Below are experts of layer 6 (counted from 0) of a mixture-of-experts language model. Rows are named router (the router's row for the expert), gate (a neuron's input weights, with its number), up (a neuron's input weights, with its number), down (a neuron's output weights, with its number) and show model dimensions 0-255. Each number is 128 + 24 x the weight over its row's rms, rounded and kept within 0 to 255. Numbers have three digits each.
After each expert's rows: "comes before" lists some tokens at least twice as common just after its tokens as in all text; "gets" lists some tokens that make up at least twice as much of what it gets as of all text. This comes from a sample of Wikipedia text that the model never trained on. Tokens count by the router's weight.

# expert 29
router:151125139147143079148151128140125155129142092113155109111126145100116170096173164116127113147130119138120146113100092132126110108144129082175147125113096127096119103155124128148105153166143125114103127189160112145127104122143081118126140166123145121112144111129114143105121146139154136068137128127081139138137146135128139138123094130154168101109157175162137092126155083070132130121067120164092134137135149119189088105137101121099168155113129150087114153148142163115130106090148142151116154143131137141146130126124139125123136087145118127087154131154130119157076125082120100125124112115100112152134117084112165149146121099166134141114152135085169141108089130125103136158141157139156123142157088095126101180089189106098072122124141120117100121118107150118130139124111144
gate1:123128127122155114130169098117129117125118162067145119108149151108152125145140125112107130133084143137119107117144111138124141105086134136145130156125112135134109121128123155158119126125124080119170159097235116136155129131113173148118113141094115149128112129134131136148125138098155156090151177159107175112160092104156126093089091124134145090091106121104141096139127100142126162111124130097139105101159141138128135109080165152118098100135146179093123119145162129134143094124145129156146109145131125101143075127131091106100083114165131100126105166133149148162137142123144105117138138126115073112123148146145088121126123168119125093145123112103155166189113151143143149145108115109178124146116102085174134166107155157107099109094162131136162152094121128120096134116143139
up1:120117089072087164120126167162150126138141106115141113124166147142136142128152118111169140121153118085097082109103113143141097166154147166081170137130115150108112180083133131141160135107129119096086071167081159159126127125116115135128129085168118109121092152111096137099148149129100081146117116099142125125097170121114150108125126168106088157120132119164140123104166135122135122146116130174120110172090137134097144132170112149101129153107140113128104102151105139104137169169155120128107160106164165133151128106118162126122160161099133158115123075115105149115121127106142131114111157154096136099158076114113165130120130124125123122084171111140124108103144111165105132136131105141114124135140137187100131113140120147148124120138158136142100109112172123091146139171143114
down1:138115132132130133141122103148138096104139157136188153131132089142158142146097147106113105117124129114161147140121134181142115161105111180134117129106137134126119132110110169127131119122102184132099115127140111167144092113156120110186156092130106107143067143126128137181152100136123120113125138135121101137121116111129094108108152113120162120128125089109161178157140093120103096093156110077130146122131168096102096136101090137152108142129169140182102159164102095097129196111118143108112109120080134131120137096153113129166115140171124127089181084132146130103162146172145109138116146137115106129088127148135175163117092159120133115133088177123104109123135152123111106081125143118108160123110118115137133147138128128107146144103168166155124157112093143103105133105146127
comes before: "2", "–", "1", ", ", " |", "015"
gets: "2", "| ", "1", ", ", "–", "- "

# expert 14
router:131153118137109098161096112132157116106136127143121120143085128089138087104153107134150130122118093132164134182152103129136076127103152153128161122148148111116112114123124123097100110139129183089191116104127115120068134152105129143126129127160121151103127160130105113116084163149146113158131124145152123157134121070111109087105104092116111133135103090166153111148168110129098183115120153115176120138170106160122162127166136132117133102128142097132151107122192105144159161112115126179149154118135151085134136131129152134149165149118131144140127062126147125142139119152127164126136096098096173119110089097134109130150161121091131104147084125089122155104148140163160123119142149128128116166115134122135151139089136138130173093167139163132125083126135163133136093130123141
gate1:116200134157112167088090118084167142133124109154116128116131103099135100137138120181134195135141131155134097117111131106177130143126145130154145131140136121169132104118122132056083122131136154147133105124136118110106132119093103128089144118145144157120130141145115119117134112108149129096145160129129137128162114119109146149157103112085140143135119167120067149106156119146140083128107087098141099149136082124067155154148180111115141129087117074133151170109144163135161148076146128161112125154100112134108123133087122117112145127143132127122181154157097128114126184129132089105105155120147146155150124118108107152129122133128104112072135120125143141119143123109161101144143120122124090104158107138133139124154122151143085115148161096162156164116141118142148102146118075
up1:131147100143150183118115185087133122112112127145092168142152106144157114128134115162163167156157128095126156140106117131120112139106134149114158154134127140167131111161131105106125144137098156148165090105127130158123112155102116114096112123113128116178105104131146099142118079167120138143170148149116124132109128156125125134146107119082129129098110150093116124109150052177122103115169134145146097153124094155094124133126176112106154110113119120113123157123120137093115135084105116167122079160127086154117098122093105114078122144157104117097158141127121128117150117075131155108123175191149138133141148108141114126090104144113151152124085128146151128122148148142120106164155089127127122156157146130130148122110106127128083135118174135130142143139114126113111040163149128
down1:125101162150131124151167134130148143113095104160110126193120138090150146104103109133149100149154167133155124155128127125118099123135134134177139090121103127108118132108117154167092085125116107122168119108091128177116114149101131127148064139139149123153178100118085120087113125135166124131119126152147112133163119157114146110117131113137145099172124119181117113118102123140118137172119180131152089113141113106138125146122141154144142119162106137143161091105099097158156130114131154140101114109118089132151129110049146133105128133119099131144116163103131100126101145166090140132110118153140132080109099157155129132174155110128113128160145101154126129100121110094141089138109116131121103146126118090142159116092107159064180129146111159088139087105168134124140158146164106
comes before: "\n\n", " The", " He", "The", " In ", " In"
gets: ".", "\n\n", "s.", ").", "==", "\"."

# expert 4
router:158110082136136207136154139142089128108131105087138106128123175092159097140127073150172131107140151129088134130081137128165166075091126123098096142106129125149135135117104162145128160145171139117103108106141150149136146120121150130145134152153105150176152149141116133143103089139133130135099142114071119132152152178105136139152131149104136104066129138113099139153132128113148131141133142112082091113151126146129140130099121155116114171122109157094091149108138104136092131141173121140129120132129101108148137130140148083120148153146130118128147156131115110104137121147116137125185135154187108097167094145133085134129130183146088105087128160146100088171106134143116098157105117125109088146101144152131110164162149095139103118143138093122117144114127147142143115136128163
gate1:152159097115121051077158139119106122150136142125137117138140115096194175098113127099151122127118132154142097130144106176102156127115140118083098142138131124095100123158147092092112150127151101137164132140171118132152124157152151125141131104147119128102117124169116115113118127053104116080129163147139116117114149145152088138124154119111127204111134126151177133066134135076129127141104148163143177136136155124138099109124184128153137100129158142112129119135164110103136118107126131138093121132144109117136106156139066093149126120136122113145137095119157146113134128186138140185125153116120152116154140135125153129066115137113086102105151174126117143111148145138140111122112123121143135078141110105115123140163143126115113112155132103117121134143139155071127117140121094
up1:123114124152147161102095129116140156125126143121094138154178116152095130175153142169078137102148083083179146150125110103142120121155125143173105110128127103167089116151101153129101144057121148144102128160092170135080108092116113148156140135142161130141093134123147164171129136129137091124137093119109116157098114108126136142080105148137145116168160154140129124134133128157129108130139126130134124184138127100112105129146109164124123122133087121112177138123082142163139146093134108123136126161091124112172123146099146157114128077142098120094156191142123113148157130116128101127121143176131118117098125102131083100138133125108149167119138099108136167151112128102125134123139127099109127109107100127139144079145111168144120144095134129140159140136115123174080132109148066
down1:105105138141161104093145150099145108068104105122108147123127105102092097125145158139139134143139116125133157153094111103153125144128107072167143130158110116132142152107158114126166134130106098144119134128130139131154088107151145108111148169097100128158129148109127127140157129113125127149121134143068157127180141137117111184112076128136137099135133095127170123143129120098157090133147091070140111150125111088181106127120135116186137132095121120142110167178164162140104139074145126107162141104127146177138139173119149094117138134146163116133120129095081153128152125063106107115181094066075148123110129130148126168144139154126145129148153147165125129157172102142140136136104116138116100120101142159140113095140147107142111129139121148139116123112158110122126134109096102
comes before: "6", "5", "4", "3", "0", "7"
gets: "-", ",", " | ", "| ", "–", " "

# expert 5
router:104131169111148168117116133148119128165142111148160123110164126131138146095180140123139114086112144121110115116109129109162138093166103103201137125114120108117142137095122120145127108102138127094117101125152118113145124099145140169152123135147078057139143107143135165167090135126113112142145115184111116144145170103137130153125142185128132083137144107103131121143125136078140168120076099146115144114113103096091124171151123119128102130131108133110140110104137137148147113085103154119092129078119103093114135167159123123152185118089108140163097155140130123126122114142155088130128156113134108136102077183119081134171140139099104141164150116158125129135149146167138139130138190145159127141129136135133148128156166107158098154110126126105114117102095152125171121109155111
gate1:114138101141156130089135153081171111136156134074110148149106106132123098142113120152111113150135129123107101107121128154115129110127136151119116150092141168115156123111144108120110112107127094117107135166151139169164136129154138119088141131094083074095079104088105163150130102140130126132153074132196133163141127151130103157136125147069112157143147132131185131119129154125136115118099100165130144120139165131102145085182123137108133107106164135183119158135101169126103113079120135140137093159104129148127137140163136114132129106141142120148156129107074164172143142142139080109169106114087098145139118118130153129136189128130135113126109141158105157101109124152138110134113118126106153133121137153139134144177171097132105136111138091108111127171094089155147108107096125
up1:154090142170129104110126075150097154131132152168182107125094203123114183131135142131118129131147112124116131156166101118129115124086129129092109109126143131125114146125102119161130137128138145162168128112094110113104157133081132130129133119164172128168173136113127148101156120108128105107108186135111100113149148114098129127131138082147151136123090135079095121130119103150137132162197148115133138128110135120140142112091146105171128165138111168081140113144135104135104102153127155147147171099146137131118096090142103137106121140077169140119124109137174097127101127143102128138090125111132155145112132180096110143133121114133174172157144108100132105158106097115129127116150123138122096116141140111113127109058102134109135134148097118104151118105164138114084177143138132
down1:186129121129152115117154110129096115123112137089147119156104122132093126111106115094120120080029125132142109155155122132134077105114150160110131137103113130125147090150119153135130128149147112143096121146109106131127147140100154109146107149126134136115094097123157115135163176119130099106084115151135106152117115138135098127115113112096144104131127121171151109098145114165109151194118124120113112141157148103136095118133099144134135111124133143169130094126131141102141130216151115144078110102127141108134136122099113107152085126077141131135079151102155172111145156165183113111154165140131144118105117121124112135107113111138138107145134143138178169120124107140114138136135128138109127132164158130159160178161079130131100090146158089131120124131198153112139130132143171
comes before: " | ", " |", "0", " |  |", "; ", ") | "
gets: " | ", "0", "3", "4", ".", "1"

# expert 25
router:129172156125138111129082114138128105142124111134134119136090108102134093141113160115128105114114158160133158112101120137092138139089116121096122135128120098132100166148108105115119118137136117106131139141156090096104086166104091114146146101163154138154126103087115139117136128100122088103151118078137149150105166085089167165120125140127139149145152170105156134117166142094114090145154117133169132108159155153177136127161091102142163081102145124127129125132107133117144131136158145123142145170105119114131087160162154123159149130150132131132129090119087146153110154143127089100143137117099123111167136122119162112158132136186115126100092118078152113146086125152163146161132099162154156142153095135178112118108150083113064121159135140124096119177109129141134082107135154
gate1:140129122086127113143156117107083156142098158113136079111172106124101129109088123134129124131119176122146120099107133097149135143156102154128151131102175121201126155133115090146142096102123135106157099161112108169134148109131130135146103128147163109119157105134095083149138135161105116167169093144110148123160112124115146096110087142086134082108153170151111116106119180086125118107100139110163122166153163121144107116111120192140095115144121105143123113092126132119155198134162126149125133125104118081150110125129114137176100115123123126115136096140132167123130187145082099176149121168105129087082132142124172162144137132159100144163149130138120132134130127124146107148120092114105137117128136117118143119137169116087128117135123120109146109103133126128080142146111146
up1:142102127154131169115147145125152138124173108134148173187112202113166140112152120089143143105147088119114110136146125162139078123105168147098123124134068143116145118134154158124115141138085136106126111127084151084119133122134127111124165124121106152142136178146153134134107126123132125139113129119107120113132158128146114148141170097158154112126105070110109115126122102141108131130138108146108156092143088112082126120123140074123153146099135169105115137149122141152097083108089162088131143080120124152107154110081131095116153132138128142139134158117125121084114108112140182078136115113125114153117150101138108132095131152096160126120133133137160129127130145171066166072154099136119107113111120140166116178124121127152194145129133145159139110125139109096153160130147137
down1:102177090121174105108110111125129104126133139097168147109093157130114089184133124101109124085092072123131156149121143167132098139114125121099128138119110140130136157169123155119118117122157181198114127090145131129107139150144134105105142123183138143099136143108141157148163058104114119144113157106120127103115143145131129135094132121168139136096120133073138143154155124136136110144127114122075117101132138126096095116136099155112158141148138120122138128102166116134084106105174131135167153106123116107124125119120094184112127129178138153122148143089173149127166116106140106142143129117137112143133114136095153109147148145126120114124097098141125182107091151112141173140136119176119108153126098122108182130156138080121105105128084126152090117154185116137143107119110122
comes before: "1", "2", "8", ", ", "7", "86"
gets: "1", ", ", " in ", "2", " ", "–"

# expert 3
router:138143123148148134074121110143172132178152134138152087128105132134183161121133142140096094121137121171103144095138110122141164103154119103132123135087113117108166148121113157102093153087159108119123124155116151134146112122150119120147144145096112131132146147160096154148079110084123135156148158118124161096081132117123122127107097108126112172151127088100102132142150159171152111127131104129156170092122143147094132151117123146120114187117105098129124174109092176086111154077118143098166145147082155121148133152156157139113157148141116142108145180159129135064156104123155108119130134129126122157114136097095139089129136128159091120101141150129161118169145136093131127124164149160112121094127115157140150108161130102139116134086128113121098150124089144152145138107180136
gate28:155162126135151147117110151126138176106110153078129140128116119114144103134089156124064083123132132116152172104151123161145148100173161111130131184115157072135181155141124119076139128146129130112104133116116155112149103129171113152113108121118139123132194110116147127137128109122132160103162147078112122158128081130124114123127125168127180149101134147138126141096105131110128080149156110111106168137140117157123138122149155091147101074118151127142101092153122120131104168119111041135155132108107106121122125119135134140140088130191122139166084164132120144120141107137125136130127146126123128125132139156118177107136142094110113064091138154108148096134122117139151116107154124119111104148091114124140133137152096139143158128149106150103153178135079117136128125112099114
up28:127095187119128122135124075117090121147113122104149156131156117151136100162110116110110137139129171122167142154154128147124133140109065155119129085138129142129124131174114147135136133125181144070143138108102119082088131150082133118114139133116094188153097108124139136154143167134108129114095108145112125143140109119148125127138116128129171081125090144121155122188086123140133122091140125124178139140143119159114117135125097134131120126131168147127115125113078134128138153119148102109089156077123127129137136101124123128110151150135135120097131125179136196158137156150165166120138074067146110102168141118129120118142116103124120138148128120119154152153103094122099100122123073126131169167131130123119145155098160146071108122137183130125104128089118134129110107087150163
down28:103125116125138113146130113145137102120143128104128169130128129104079137144148109110161129125131107132145121138111094128144118176114122145105146127113165105143111105159109154127167144176136165147101137178134169119086137097137135142137117139187142144162122159125142140111117095120124098101091066115145126143139128123174134128155121116131153111117162127126163099121159101146110127135134121142115127126179147100100145068141097144183124129122141136150166084145136149131167163134086171123100129120102140119156100114088111106086122120107125130139093107124124160142136164099166160171123106112141137118117135113156111114093125098096141117179110131131141161113111102149105106102131145189091078151129126074150148105123191147153101071144090124077126135147121096101112120142146140
comes before: ".", ",", "1", "2", "3", "4"
gets: " | ", " ", ".", "3", "4", "5"